From a checkpoint of a small mixture-of-experts model trained on Wikipedia.
Size: 14 layers, width 128, 32M parameters.
Experts: 192 experts in each of 12 layers, 32 SwiGLU neurons an expert.
Below are experts of layer 4 (counted from 0) of a mixture-of-experts language model. Rows are named gate (a neuron's input weights, with its number), up (a neuron's input weights, with its number), down (a neuron's output weights, with its number) and show model dimensions 64-127. Each number is 128 + 24 x the weight over its row's rms, rounded and kept within 0 to 255.
Before each expert's rows: "comes after" lists some tokens at least twice as common just before its tokens as in all text. This comes from a sample of Wikipedia text that the model never trained on. Tokens count by the router's weight.

# expert 47
comes after: " O", " H", ".", " T", " t", " B"
gate0 [111  95 117 151 141  85 152 130 143 138 148 133 138 141 124 130 159 145 146  62 138 106 129 141 113  90 149 133 155  84 102 153 130 149 133 126 151 104 158 177 108 111  85 135 149 160 109 124 124 146  91 165 129 161 112 106 192 144 141 140 127 107 120 143]
up0 [157 123 154 116 196 116 129 115 142 121 126 102 130 133 111 105 145 119 158 166 136 164 130 127 111 125 137  89  90 139 182  94 148  87 111  54 152 113 163 149 143 134 163 159 122  73 152 137 127 110 141  68 135 131 118 140 133 117 119 117 137 115 155 113]
down0 [118 158 145 148 153  87 136 130 103 122 111 111 106 104 150  96 126 148 141  86 179 109 163 126 118  96 130 144 156 149 125 152 128 119 170 153 131 128 145 138 165  94 168 122 109 129 123 175 125 155 113 158 149  97 146 158 138  86 154 156 124 179 131 183]
gate1 [157 113 143  65  81 119 140 118 162 121 133  99 111 140 119 147 125 138  80 121 145 165 124 139 154  97 142 168 128 134 127 150 142 116  92 126 120 110 166  91 116 136 109 144 135  97 164 114 139 155 121  99 100 116 125 111  77 127 171 103 172 147 109 123]
up1 [127 150 122 109 111 152 116 107 119 117 135 134 150  92 128 134 191 148 107  83 137 118 111 117 152 103 108 102 124  92 118 165 132 106 129 156 151 156 150 147  97 116 129  92 169 128 120 121 169 107 131 114 180 129  73  96 131  93 156 116 145 151 157 157]
down1 [121 139 153 107 142  89  88 141 119 132  81 119 144 159 133 161  89 130  85 117 138  79 109  71 133 151 131  89 119 121 151 130 105 163  85 125 118 107 145 142 103 112 168 133 135 116 139 120 121 110 134 107 116 100 150  74 166 108 141 105 155 141 137 128]
gate2 [ 74 136 133 136 129 117  78 107 134 136 100 110 167  95 125 124 130  66 151  86 149 134 115 128 110 159 130 155 131 137 156 126 177 104 124 148 153 130 101 106 156 123 151 111 116 106 106 103 140  92 112 168 135 116 110 134 143 145 139 139 161 117 113 194]
up2 [105 124 118 108 173 118 127 125 108 101 129 162 132 142 106 143 102  82 122  95 154 121 120 125 130 140  86 113 124  99 121 130 135 110 111 117 101 144 108 101 106  86 146 129 128 144  74 114  91  93 152 123 127  94  87 122  85  84 106 114 165 104  97 148]
down2 [134 118 123 123 122 140 128 104 146  94 114 134 153 130 124 135  60 115 139 130 114 123 111 153 107 114  92 158  60 128 125  90 143 176 170  97 128 126 143  83 175  88 120 181 121 118 145 131 167 103 137 107  91 131 100 111 106 131 108 156 150 112  81  66]
gate3 [142 152 148 111 138 136 123 143  97 147 136  79 201 114 129 129 117 100 138  98 132 114  94 105 131  94 144 131 162 182 145 131 128 163 112 140  94 133 112  93 137 124 138  88 102 158 142 155 111 128 111 174 150 122 144 176 124  89 118 141 121 103 132 106]
up3 [ 94 119 138 104  95 186 116 113 138 117 142 132 123  91 130 177 142 122 105 102 118 138 138 144 119 147 122 110 106 132 112 154 173 167 163 111 115 123 120  98 114 115 103 114 110 133 127 152 101 128 119 105  87  88 169 115 141  83 131 117 136 125 103 172]
down3 [147 142 154 135 136 120 110 132 122 170 161 145 134 156 103 138 167 113 138 121  89 130 103 149 152 147 139 137 104 156 101 154  74 161 162 187 135 117 132 155 128 130 132 130 108 107 118 127 115 145 108 124 167 103 122 129 130 130  88  97 139 101  82 138]
gate4 [152 130 117 112 105 142 142 139 126 121 112 133 174 128 111 126 101 147  88 106 131 130 104 132 109 129 109 148 147 138 122 130 137 116 141 122 152 134 134 150 125 143 115 121  55 102 139 141 104 104 135 150 151 108 123 106 155  42 114 133 115 121 148 161]
up4 [115 126 137 153 124  85 112 133 165 127 128 113  98 105 177 138 156 130 183 128 114  83 151 130 152 134 161 114 125 124 178 114 126 144 149 137  99 139 173  98 131  67 139 144 154 134 142 129 163 197 132  84 108 155 142 147 162 158 100 156 129 114 149 125]
down4 [111 137 108  75 134 128 142 160 135 178 129 148 114 185 136 155 119 126 108 135 133 162  95 112 100 123 136 147 162 146 120 126  95 134  86  97 151 111 130 112 128  89 125  78 105 119 137 136 141 111  82  86  81 122 122 116 134 155 137 129 114  85 126 129]
gate5 [103 135 166 115 136 170 169 156 162 109 128 106  95 137  75  77 109  89 138 114 159 132 122  83 102 117 123 128 128 127 102  93 125 159 105 137 111 119 107 143 135 126 118 121 130 165 125 125 135 149 128 144 132  97 147  78 154 140 132 143 123 146 143 135]
up5 [123 133 103 140 132 147 151 144 141 110 103 144 142 149 145  93 111 114 163 117  75 152 133  79  89 167 116  94 144 103 134 105 126 152 130 107 132 130  97 149 121  96  89 120 115 149 148 154 122 121 142  97 113 130 175 152 148  97  87 134  98 126 107 114]
down5 [101 149 102  99 136 125 115 108 121 125 169 145 124 137 124 132 157 150 145  92 127 140 125 131 110 128 113 134 135 132 117 155 124 143 164 139  85 110 147 118 122 135  63 122 169 155 129 113 143 142 138 104 148 131 133 153  86 165 127 148 130  86 120 129]
gate6 [187  97 135 116 103 142 135 173 130 147 156 146 158 135 123 111 116 138 132 149 159 130 117 113 105 136 180 111 154 102 133 139 139 121 108 129 105 101 115 133 139 107 126 155  80 124 138 133 116 119 143 177 135 139 100 109 118 113 105 167 103 153 109 144]
up6 [135 109 113 129 134 137 122 133 125 116  87  74 135 139 120 160 139 174 119 117 101 138 112 125 136 106 133 126 135 142 102 156 110 113 127 132  95 119 120 148 108 110 120  64 144  88 109 131 148 172 138  73 111 121 136 123 133 122 178  78 144 162 134 133]
down6 [ 92 119 137 142 151 137 135  98 171 141 109 117 146 165  67 136 136 152 151 140 122 112 135 155 141 153 135  88 118 104 119 129 157  98 152 152 119 135  85 139 112 136 128 106  75 168 141  95 141 129 166 147 167 139 128 147 133 133  99  76 133 151 168 144]
gate7 [152  80 147 130 120 131 153 130 152 112 127 126 152 125 123  57 114 157 127 115 154 128 122 145 117 184 157 105 131 143 154 129 168 150 117 128 162 123 119 114 126 123 114  88 116 128 176 142 108 177 113 144  97 115 111  60 183  91  97 117  98 121 114 150]
up7 [121  66 101 108 142 129 127 155 150  88 128  88 114  96 140 129  99 116 113 118 164 135 157  82 129 145 112 135 127 130  95 120  88 124 111 136 128 147 117 122 124 127 125 114 131 168 109 151 167 119 119 186 162 153 123 142 124 122 106 136  99 151 121  94]
down7 [104 134 179 160 149 146 182 104  95 116  95 117 134  97 161  95 118  56 174  94 163 118 136 120 110  77 154 126 138 184 150  77 142 132 142 139  89 159 100 135 149 105 149 138 136 124 132 122 145 108 164 148 121 103 117 151 137 130 105 115 124 135  82 138]
gate8 [123 186 161  97 125 120 117 112 154 145  93 172 143 125  97 116 142 122 127 114 165 144 136 154 139 122 136 129 108 119 121 111 103 122 114 120 174 129 158 161  94 142  89  94  73 100  94 135 142 106 167 145 159 123 155 142 148 204 131 143 166 137 116 206]
up8 [130  89 129  96 134 142 123 125  84 140 136 127 138 123 135 119 146 119 114 143 106  94 102 105  92 115 120 100 124 140 164 133 132 102 130 139  84 138 142 129 114 155 128 153 100 123 127 175  99 136 151 139 152 123 150  76 111 128 111 187 135 102 120 179]
down8 [116 142 116  89 101 154 154 127 114  90 130 166 112 123 124 108 132  75 108 176 123 144  88 142 155 134 171 132 144 113 127 139 122 139 113 109 129 102 131 152 128 118 113 122 158 105 112 145 147 103 152 170 106 116 149 132 150 132  72 209 140  97 161 154]
gate9 [108 145  75 140 152 150 137 156 133  91  97 110 147 145 128 133 129 129 101 155 141 137 124 118 104 148 148 165 141 122 183 162 110 113 128 123 135 151 123 154 118 120 109 138 106 130 148 118 173 136 124 176 144 122 125 159 140 153 151 145 140 120 141 149]
up9 [125 138 124 132 126 131 159 189 125 139 117  91 142  98 115 101  89 153  96 100 136 123 143 116 145 128 164 106 123 122 136 121 167  93 154 122  77 116 145 114 146 121 130  95 115 177 168 124 129 104 112 143  81 123 141 103 138 129 138 139 104 167 140 124]
down9 [106 101  96 130 145 132 124  50 119 133 101 161 125  96 132 166 150 137 106 119 188 113 123 124 126 122 141 150 123 116 113 109 112  82 115 112  84 141 110 147 134 108 152 100 120 152 141 139 109  96  97 142 102 120  86  90 158 108 137 111 136  60 137 107]
gate10 [138 186 177 129 122 151 144 127 175 128  82 178 119 115  98 140  87 160 153 118 172 147 116 159 132 158 109 156 134 126 152 111 113 123 147 170 144 134 108 129 135 153 110 132 122 121 137 114 151 112 134 170 140 119 146 127 103 126 116 147 134  75 109 171]
up10 [120 129 113 122 111  83 133 148 144 121 123 165 141 141 107 114 114  98 107 155 132 170 173 153 115 123 162 138 125 124 134 147 143 141  87 132 165 137 109 108 136 107  66 173 147 103 103 137 134 124 116 168 104 159 138 125 165 143 124 102 131 162 138  91]
down10 [112 143 120 140 102 140  90 129 122 164 117 133 104 121  93 108 133 139 163 116 133 142 135 156 167 128 124  68 174 189 157 135 128 150 128 137 136 114 108 134 149 114 148  58 119 132 116 153 141 174  87 152 139 119 114 161 108  94  90 138 122 149 111 114]

# expert 17
comes after: " ", " (", "–", "18", "17", "16"
gate0 [103 132 108 137 168 149  96 155 140 135 138 145 174 139  96 122 147 112  71 142 106 129 122 114 121 140 134 173 120 111 101 114 100 116  99 119 130 116 121 125 129  59 127 134 118  86 148 121 123  88 123 162 168 142 159 106 129 126 152 140 138 110 133  89]
up0 [164 147 140  90 112 122 122 110 119 133 128  89  89 125 149 168 130 164 146 114 153  82 152 102 135 118 131 134  62 124 126 127 138 113 173 143 127 117  77  96 125 149  96 110  91 126 119 138 138 107 137 130 109 142 157  72 162  86  82 131 114 146 125 151]
down0 [ 96 122 148  95 134 116 145 113 129  93 109 124  98 151 113 117  98 123 153 113 145 105 132  96 135 148 105 119 117 129 150  85 128  92  89 159 135 104 132 128 103 117 127 146 126 121 131 136  96  96 145 115 141 120 151 104 138 192 115 163  87 100  89 145]
gate1 [140 130  96 140 137  73  99 136 113  85 143 127  97 118 141 148  81 133 152 109 117 123 111 147 147 142 152  58 158 132 125  94 162 127 105 160 130 140 132 165 154 104 117 125 125 152  81  82 122  89 133 116 148 114 140  97 143  96 128 101 117 142 113 118]
up1 [114 109 159 130 114 126 145 103 141 172 101 121 129 149  89  79 125 120 126 125 121 130 108 135 125  93 149 122 172  73 144 139 121 119  80 150 114 112 108 113 115 139 121 120 136 150 122 137 134 176  96 152 168 144 148 126 124 141 102 152 136 151 122 176]
down1 [ 89 125 142 137 145  77 101 157 145 143 124 155 132 139 135 134 123  95 118  93 147 126 114 109 125 159  89 101  71 145  90 121 118  95 128 110  84 115 159 126  99 107 113 111  90 190  94 167 134 131 159  87 119 107 120 146 173 115  93 141 105 146 171 137]
gate2 [145 143 120 145 123 125 168 140 156 143 102 122 142 134  98 138 184 183 153 147 112 166 137  94 123 122 143 111 153 160 149 172 152  96 110 120 100 150 103 119 122 135 110 151 107  77 141 142 122 159 205 152 152 138 111 147 142  99 139 112 143 110 117 155]
up2 [120 133 115 151 124 107 152 143 123 107 117 119 123  89 139 165  93 174 194 126 119 167 134 118 127 132 125 155 179 129 112 101 118 146 147 104 111 126 130 152 132 148 147 143 156 137  91 130 108 107 134 156 129 155 144 162 112 143 142 107  89 120 119 108]
down2 [136  82 113 100 151 137 164 144 112 171 125 124 147 133  99  89 127 107 111 164 134 119  90 177 134 111 149 124 111 124 121 141 127 107 118 100 162  83 126 134 114 122 127  98 156 103 145 100 157 110 104 120 145 123 127 135  99  82 151 144  70 121 110 137]
gate3 [ 93 122 102 130  67 117 153 100 151 129 126  89 137 121 167 149 119 137 114  96 146 132 118 130 148 124  95 162 145 159 107 124 168 121 135 169 170 116 101 131 119 158 123 106 124  85 141 141 137 119 130 131 147  92 113 168 157 124 140 127 153 160 157 146]
up3 [ 96 210 151 113 105 143 104 132 122 145 136 120 140 140 151 108 114 105 141 109 131 126 141 117 146 134 116 154 113 164 154 162 157 176  76 111 131 110 132 160 122 103 122 131 113 169 123 118 123 151 178 118 104  95 100 138 138 161 139 116 130 131 161 117]
down3 [138 138 137 131 102 123 110 138  95 170 147 139  97 122  97 113 151 160 117 103  99  88 113 120 129 137 118 138 150 157 136 129  91 165  84 115 122 128 165 161 130  98 135 130 169 132 113 147 126 142 125 102 119 142 108 150 123 121 178 109 130 146 102 136]
gate4 [168 135 128 132 114 109 125 168  69 125 140 153 124 124 134 137 122 134  88 110 168 114 118  91  80 135 176 170 136 150 151 137 148  89  92 176 126 117 130 116 136  95 116 151 136  99 170 122 114 108 143 110 148 123 144 129 112 103 135 143 140 121 125 114]
up4 [186 110 163 135 113 128 125 164 123 118 148 165 151 128 119 127 111 138 161  77 137  90 137 116 141 113 140  99 119 114 132 149 186 123 113 178 116 118  74 132 136 128 102 147 148 120 144 140 135 103 151 135 114 159 116 152 123  95  89 146  97 160 137 119]
down4 [118 103 112 121 153 131  90  99 144  89  98  95 108 160 130 121 145 137 123 163 128 132  91 113 162 130  74 145 146 168 125 145 155 132 100  97 106 111 143 111 144 137 141 151  93 152 102 138 119 121 120 132 122 107 142 105 113 147  99 114 101 125  88 158]
gate5 [110 112 138 176 175 139 160  85 150 162 106 123 141 111  62  86 132 146 128  75 149 130 166 101 110  99 121 147 151 142  99 133 126 154 155 146 164 125 101 130 151 116 170  89 103 140 130 148  92 118 132 129 109 160 126 154 119 133 150 152 170 130 126  94]
up5 [110 124 144 215 151 150 141  79 164 163 129 147 133 108 120 109 124 149 102 111 162 139 142 116  82  91 106 144 137 123 113 109 103 118 124 173 140 157 129 107 140 114 172  87  99 181 118  95 120 131 143 120  93 164 104 155 121 120 121 158 142 151 117  68]
down5 [141  99 149 152 124 110 103 124  99 108 152 115 104 113 103 151 151 148 149 151 155 137 156 120 182 111 119 132 104 130 134  95 136 134  90  84 122 106 134 124 138 189 111 132 103 116 112 122 148 121 146 108  82 128 155 161 133 157 139  87 122 113 113 142]
gate6 [155 103 145 127 191 164 159 161 144 107 118 165 122 148 106  73 152 149 114 127 137 155 121 134 135 164 125 110 117 112 129 116 143 138 144 103 158 148 115 116 141 106 130 150 159 138  74 116 109 164 152 127  80 127 128 166 150 110 146 124 104 116 142 117]
up6 [154  94 101 158 124 127 127 178 140  99 132 122 123 131 125 129  97 120 123  72 118 130 135 126 138 145 122 189 130 153 115 151 133 128 144 114 115 167  86 119 166  76 131 135 129 125 108 129 137 183  95 133 130 137 199 119 149 173 162 128 122 114 124  97]
down6 [107 138 130  92 104 138 109 122 138 137 132 106 148  94 114  95 117 107 116  86 125 144  99 124 132 136 120 107 144 161 120 171 141 132 155 132  94 131 104  85 166 170 179 147 122 153 120 101 146 153 141 143 186 148  96 126 141 128 158 121 144 114 127 151]
gate7 [117 131 115 115 132 102 106 154  74 118 162 156 166 112  86 125 135  88 137 101 144 133 112 124 139 111 140  84 110 159 128  71 127 173 112 101  84 137 129 147 113 133  97 116  94  88 115 127 110 125 130  92 145 130 119 101 147 120 124 146 100 114 149 106]
up7 [147 125  65 155 134 129 120 156  98 102 125 149  88 124  74 152 120 122  87  81 184 125 113 134 195 102 142 106  89 153 164 133  73 107 115 129 112 120 139 105 151 138 109  92 119  76 138 125 141  93 126  87 142 107 115  79 138 111 121 129 123 148 132  76]
down7 [131 100  68 106 149 133 157  91 151  98 114 133 119  92 125 109 120 133  92 115  87 136  79 133 153 101 205 141  95 132 124 131 111 122 110 155 131 125 119 125 156 133 123 141 102 133  89 108  95 113 110 102 130 104 118 104 118 126 114 153 122 159 103 123]
gate8 [117 127 121 111 119 118 127 101 129 110 106 146 157 134 104 132 110 141 142 159 100 139 160 149 134 131 108 188 148  92 179  99 143 147 137 125 136 132 132 134 157 149 157 145 147 141 105 102  87 102 159 151 126 173 133  79 130 161 116 109 128 105  99 140]
up8 [130 149 116 113  96 132 153 114 139 107 116 103 107 134  91 132 112 150 152 110 116 139 115 155 128 113 129 112 108 126  97 138 163 147 175  81 126 113 130 142 177 137 115 109 143  91 120 126 116 140 132 152 125 112 177 155 166 110 142 126 108 129 197 151]
down8 [131 113 116 153  95 165 150 105  86 104 120 148 101 141 106 116 141 122 124 141 132 136 134 133 111 139  95 166 193 114 122 110 118 126 103  95  75 107 125 149 154 129 153 101 126 105 127 144  98  84 153 156 119  98 108 158 136 133  98 105 130 139  88 108]
gate9 [121 125 150 119 129 111 161 158 157 147 120 129 125 179 119  92  98 177 108  88 125 136 100 132  97 122 128 162 122 144 125 127  71 146 165 126 134 119 138 122 150 106 132  93 152 135 116 130 154  92 113 150 139 155 123 152 156 142 109 120 135 165 146 118]
up9 [134 137 133 165 111 134 157 135 125 121 132 111 132  99 116 176 137  75 133 129 162  90 135  96 147 171 140 133 108 134 142 145 144 123 119 110 113 102 113 171 121 138 118 124 126 127 156 126 106 115 133  81 118 126  84 107 125 151 170 122 150 125  96 131]
down9 [148 124 132 122  93  95 118 103 139 112 144 101 117  63  99 154 124 119 110 151 142 127 175 100 131 132 110 123 172 113  80 115 119 109 113 105 136 103 104 116 149 152 141 136 127 106 177  99 101 108 152 113  93 159 131 112 118 120 116 145  98 157 112 147]
gate10 [147 166  93 104 109  88 150 154 130 160 180  91 118 110 100 152  60 142 137 155 146 108 119 150 136 121 110 156 124  94 133 119 135 119 141 131 148  87 124 174 153 151 135 110 132 102 143 121 173 143 168 112 146 144 114 115 146 141 127 166 162 114 126 136]
up10 [162  99 126 164 117 144 159 130 113  93 116  90  79 113 157 168 140 132 162 150 152 101 168  79 159 162 188 124 119 114 101 141 135 120 114 153 167 186 129 126 149 121  99 109 118 116  83 131 121 151 125 123 153 140 170 129 173 178 127 124  99 106 141 133]
down10 [114 119 129 127 118 137 108 139  89 167 150  76 123 110  91  90 130 117 154 168 124 103 115 146 132 114  92 133 161 167 139 136 122 102 136  91 130 117 166 124 168 134 132 153 108 155 142 138 125 126 127 138 141  75 102 166 162 105 110 146 118 107 121 130]

# expert 3
comes after: " ", " (", "–", ".", " known", "age"
gate0 [134 140 107 140 181 100 132 119 153 103 135 159  89 101 148 159 190 104  88 163 144 165 130 142 142 129 192 130  88 155 138 119 177 133 130 155 161 147 124 127 106  98 120 116 173 169 147 117 143 114 128  94 126 152 101 129 136 124 135 137 123 148 120 123]
up0 [106 162 114 147 151  79 132 104 165 151 147 162  84  88 153 138 178 101  95 106 133 132 109 151 131 144 177 154 144 145 149 130 132 112 174 139 132 112 135  78 156  93 160 128 170 144 127 149 147 105 104 124 150 142 109 143 132 116 113 127 125 113 110  94]
down0 [101 165 147 159 131 173 140 134 148 142 170 130 101 151 152 121 118 123 139 163  84 126 116 145 122 180 145 116  83  79 119 148 131 144 152 130 133  99 175 115 108 150  99 109  86 140 149 127 161 127 157 117 190 133 161 159 128 130 100  91 147 130 124 112]
gate1 [ 78 116 113 127 163 159 185 152 161 127 127 118  80 147 131 151 146 106 159  81 112 128 137 115 128 126  99 148 131 155  73 130 151 141 115 152 138 107 103 122 119  82 157 120 155 144 118 122 141 116 122 135 124 110  68 145 119 119  96 142 143 157 128 103]
up1 [158 125 128 131 146 170  89 128  88  93 114 119 154 116 195 103 144 158 106 133 142 128  98 142 147 130 144 144 107 118 118 103 116 131 111 122  89 135  62 120 148  92 125 135 137  82 153 112 163 146 124 127 116 170 146 127 192 139 107 133 136 113 134 181]
down1 [168 135 131 124 116 126 117 125 144 130 149 128 128 104  87 106 100 135 142 125 150 128 118 182 124 172 110  85  97 166 155 109 109 118 129 109 154 124 152 136  98 117 177 128 170  43 165 110 151 116 156 122 125 107 134 125 130 169 150 135 108 113 127 109]
gate2 [150  90  82 132 154 143 152 144 101 113 140 142 143 151  70 140 172 107 107 124 166 113 105  86 161 169 107 119 138 135 120 120 122 125  97 121 116 173  80 113  77 101 102 156 106 112 135 113 133 175 117 114 122 142 117  92 130 113 121 129 138  98 141 141]
up2 [145 167 143 126  92 109 174 139 133 152 128 158 130 195 127  69 122 137 172  96 105 128 152 149 130 118 128 104 124 119 124 126 127  98 153 122  85  98 139 138 150 163 118 133 115 151  94 117 145  71 111 141 139 118 131 169 141 146 125 135 119 143 119 129]
down2 [167 119 120 164 134 103 140 133 124 130  81 186 177  86 132 146 150 149 103 144 125 111 140 138 145 148 115 157 144 120 117 125 123 134 121 113 128 125 119 196  93 122 117 101 111 137 127 130  76  84 151 133 115  70 135 108 138 148 146 137  63 165  99  96]
gate3 [ 86 129 159 152 145 186  89 124 150 122 129 202 141 146 119  94 108  84  80 107 139 138 140 136 118 130 119 139 141 108 134 135 112 152 102 135 163 135  94 143 113  74 153 116 100 138 142  86 122 119  87 154 125 149 136 117  91 108 149 129 136 111 122 118]
up3 [155 144 126  84 119 128 145 100  92 135 162 123 113 139 138 120 116 126 140 124 166 122 103 121 108 147 158 117  87 107 145  81  77 144 173 123 136 112 131  93 149 114  85 101 130 131 102 137 152  79 119 108  94 139 154  83 122  90 114 129  93 176 133 116]
down3 [ 87 116 120  98 167 128 144 135 116 140 140 100  98 159 121 102 107 117 124 124 146  83 105 111  72 169 130 104  92 125 117 134 145 119 114 128 103 141 136  69 120  89  92 102 141 122 104 175 146 148 137 112  99  99 115 141 112 117 122 165 123 139  91 160]
gate4 [123 123  87 121 155 168 121 129 152 119 102 124 146 128 162 113 109 116 137  94 116 125 164 136 173 175 105 139 146 176 140 106 106 130 115 130 132 135 121 137 177 121 192 134  79 191 145 141 116 133 136 103 101 174 180 103 136 155 133 123 136 133 158 138]
up4 [157 133 136 138 116 180 139 121 144 144 128 130 115 124 136 110 110 144 157  99 153 151 150  95 147 129  94 153 124 140  91 161 100  75 130 142 148 149 141 147 129 154 138 109 128 202 130 158  80 137  96 111 111 142 167 135 119 137 117 134 147 106 129 141]
down4 [102 132 132 103 146 120 132 131 116 130 139 112  63 126 131  98 110 161 115 141 110 138 105 149 140  93 131  54 134 135 101 148  56 152 156 135  91 122 116 124 125 151  97  82  95 159 132 155 140 121 149 124 124 119  74 139 144  95 111 148 110  80 166  94]
gate5 [174 120 138 116 114  67 132 114 145 123 115 159 129 133 117  99 130 105 123 119 127  90  79 127 146 104 164 134 112 138 116 138 128 101 127 123 110 159 145 173 145 127 115 129 166 158 134 150 140  71 147 119 129 124 162 131 119 110 187 152 151 141 139 169]
up5 [140  91 124 181 106 136 103  81  91 105 109 143 112 135 171 118 186 148 133 108 119 130 112 100 128 169 147 116 121 112 148 153 109 138 112 166 114 165 128  92 165 124 139 115 160 114 102 111 138 136 153 129  99 117 106 103 156 146 119  97 144 143 121 162]
down5 [140 148 151  97 152 126 160 170 144 153 144 131 123  98  94 149 100 121 107 158 116  91 131 166 143  91 148 112 131 157 131  72 182  95  95 106 106 129 130 140 134 112 106 122 111 158 143 132 120 127 160 124 109 131 104 116 136 158 129 161 117  85 126 145]
gate6 [ 94 128  92 115 143 135 122  99 114 143 144 144 137 117 106 125 169 103 104 126 150 152 106 142 113 137 138 132  99 186  99 100 101 136 130 155 135 121 141 124 107 136 146  87 121 135 106 116 135 127 143 108 102 156 108 106 133 138 131  69 143 170 168  65]
up6 [146 109 140 147  65 156 150 136 115 124 110 103 134 108 164 134 128 127 161  57 104 130 113 126 104 148 106 132 128 116 145 146 160 113 145 132 124 143 116 108 124 136 118 130 167  84 143 150 132 155  78 154 134 112 127 146 151  95 130 148 134  96 132 160]
down6 [124 147 112  97 126 129 163  99 128 142  94 123 144 100 119 131 101 102 177 126 147 116 104 142 110  85 150  93 168 118 167  77 126 130 146 125 126 112 101 160 100 116 137 140 142 114 144 111  87 105 128 119 189 124 140 136 123 113 167 163 177  99 144  97]
gate7 [122 117 142 126 118 131 106 123 150 132 154 164 121  91 114 117 167 126 150 139 170 129  99 156 102 136 148 122 141 110 125 106 110  83 114 143  85 164 110 158 118  98 161 134 142 125 108 123 113 161 170 129 156 104  98 110 108 103 113  72 143 133 104 122]
up7 [137 120 105 151 153 125 166 143 121 135  79 126 112 155 105 146  86 116  92 124 105 108 162 123 147  76 144 150 109 112 121 150 156 211 137 104 167 119 133 106 117 135  94  92 183 153 138 132 145 119 111 120 131 148 147 154 149 143 104 154 110 141 145 139]
down7 [126 130 111 151 107 125  95 138 140  88 134 150 144 112 129 185 153 110 123 138 164 110 127 127 163 106 164 139 134 149 121 100 171 142 110 136 124 157 121 152 107 116 111 145 146 129 101 135 110 131 144 153 113 191 113 100 163 146 126 175 152 129 195 120]
gate8 [134 135  91  97 148 117 111 117 149 156 127 123  92 145 105 120 128 136  76 128 181 113 122 139 115 129 132 122 113 166 140 117 121 163 128 101 150  89  94  79 144 151  86 106 108 108 152 120 148 152 105 153  77 133 142 130 122 156 153 144 149 123 144 179]
up8 [113 132  74 146 124 141 116 129 110 120 102 150  74  95  94 127  94 123 127 136 129 160  80 124 139 117  99 150 170 118 129 147  93 128 136 143  94 149 140 111 166 125 135 121 119  97 126 123 118 108 105 107 137  72 128  64 121 135 125 154 106 101 102 130]
down8 [118 129 166 168 135 132 151 126  94 179 142 143 129 144 110 104  99 147 153 160 109 136 165 133 114 135 117 112 114 175 106  81 130 145 189 116 142 125 142 138 121 146  89 109 123 152  91 178 153 102 153 112 109 109 128 129 174 129 106 176 132 139 108 138]
gate9 [117 106 132 118 110 129  81 100 107 123 104 116 151 119 131 146 121 136 127 127 145 151 116 139 144 115 114 122 166 119 124 134 170 135 130  91 140 125 194 128 126 158  98 104 117  93 123 119 119 173  63 153 134 123 150  98  92 103 152 117 146 133 114 150]
up9 [135 151  99 149 118 117 153 162 130 140 127 153 116 107  78 101 149  62 135 139 157  99 108 121 148 122 135 181 118 174 105 138 133 117 118 154 140 119  86 110 118 131 163 139 116 119 137 171 112 108 164 108 134 136 132 121 153 173 102  97 148 126 133 140]
down9 [ 97 167 102 115  96 144 160 122 142 126 133 159 109 136 113 124 144 131 121 112 143 108 124  87 109 127 117 147 120 125 106  91 133 122  88 119 110 150 153 179 113 140  95 106  90 123  84 122 151  94 145 128  69 122 126 135 152 127 119 131 172 159 174 115]
gate10 [ 84 168 179 115  68 139 141 133 114 140 154 122 140 111 141 149 181 141 119 110 162 104 158  98 118 147 154 172 139 108 147 103 109 107 158 130 116 137 116 114 114 129 175 166 110 146 128 133 109 128  93 152 148 116 134 108 124 106 144 155 126 174  88 145]
up10 [118 136 142 124 145 145  99 134 144 145 110 132 103 131 115 105 108  42  59 136 130 142 113 136  48 121 144 141 131 129 117 144  92 161 135 107 140 134 161 177 136 139 138  82 114 140 151 130 153 120  88 112 132 121 103 145 103 149 127 102 124 140 115 118]
down10 [ 97 132  88 136 112 104 131  92 103 164 112 113 131 102 131 117  58 141 152  92 149 140 124 167 133 149 151 111 138 129 122 140 158 165 148 130 137 140 112 152 140 144 129 143 126 107 167 132  78 142 147 147 165 159 123 107 113  96 158 108 119 132 125  87]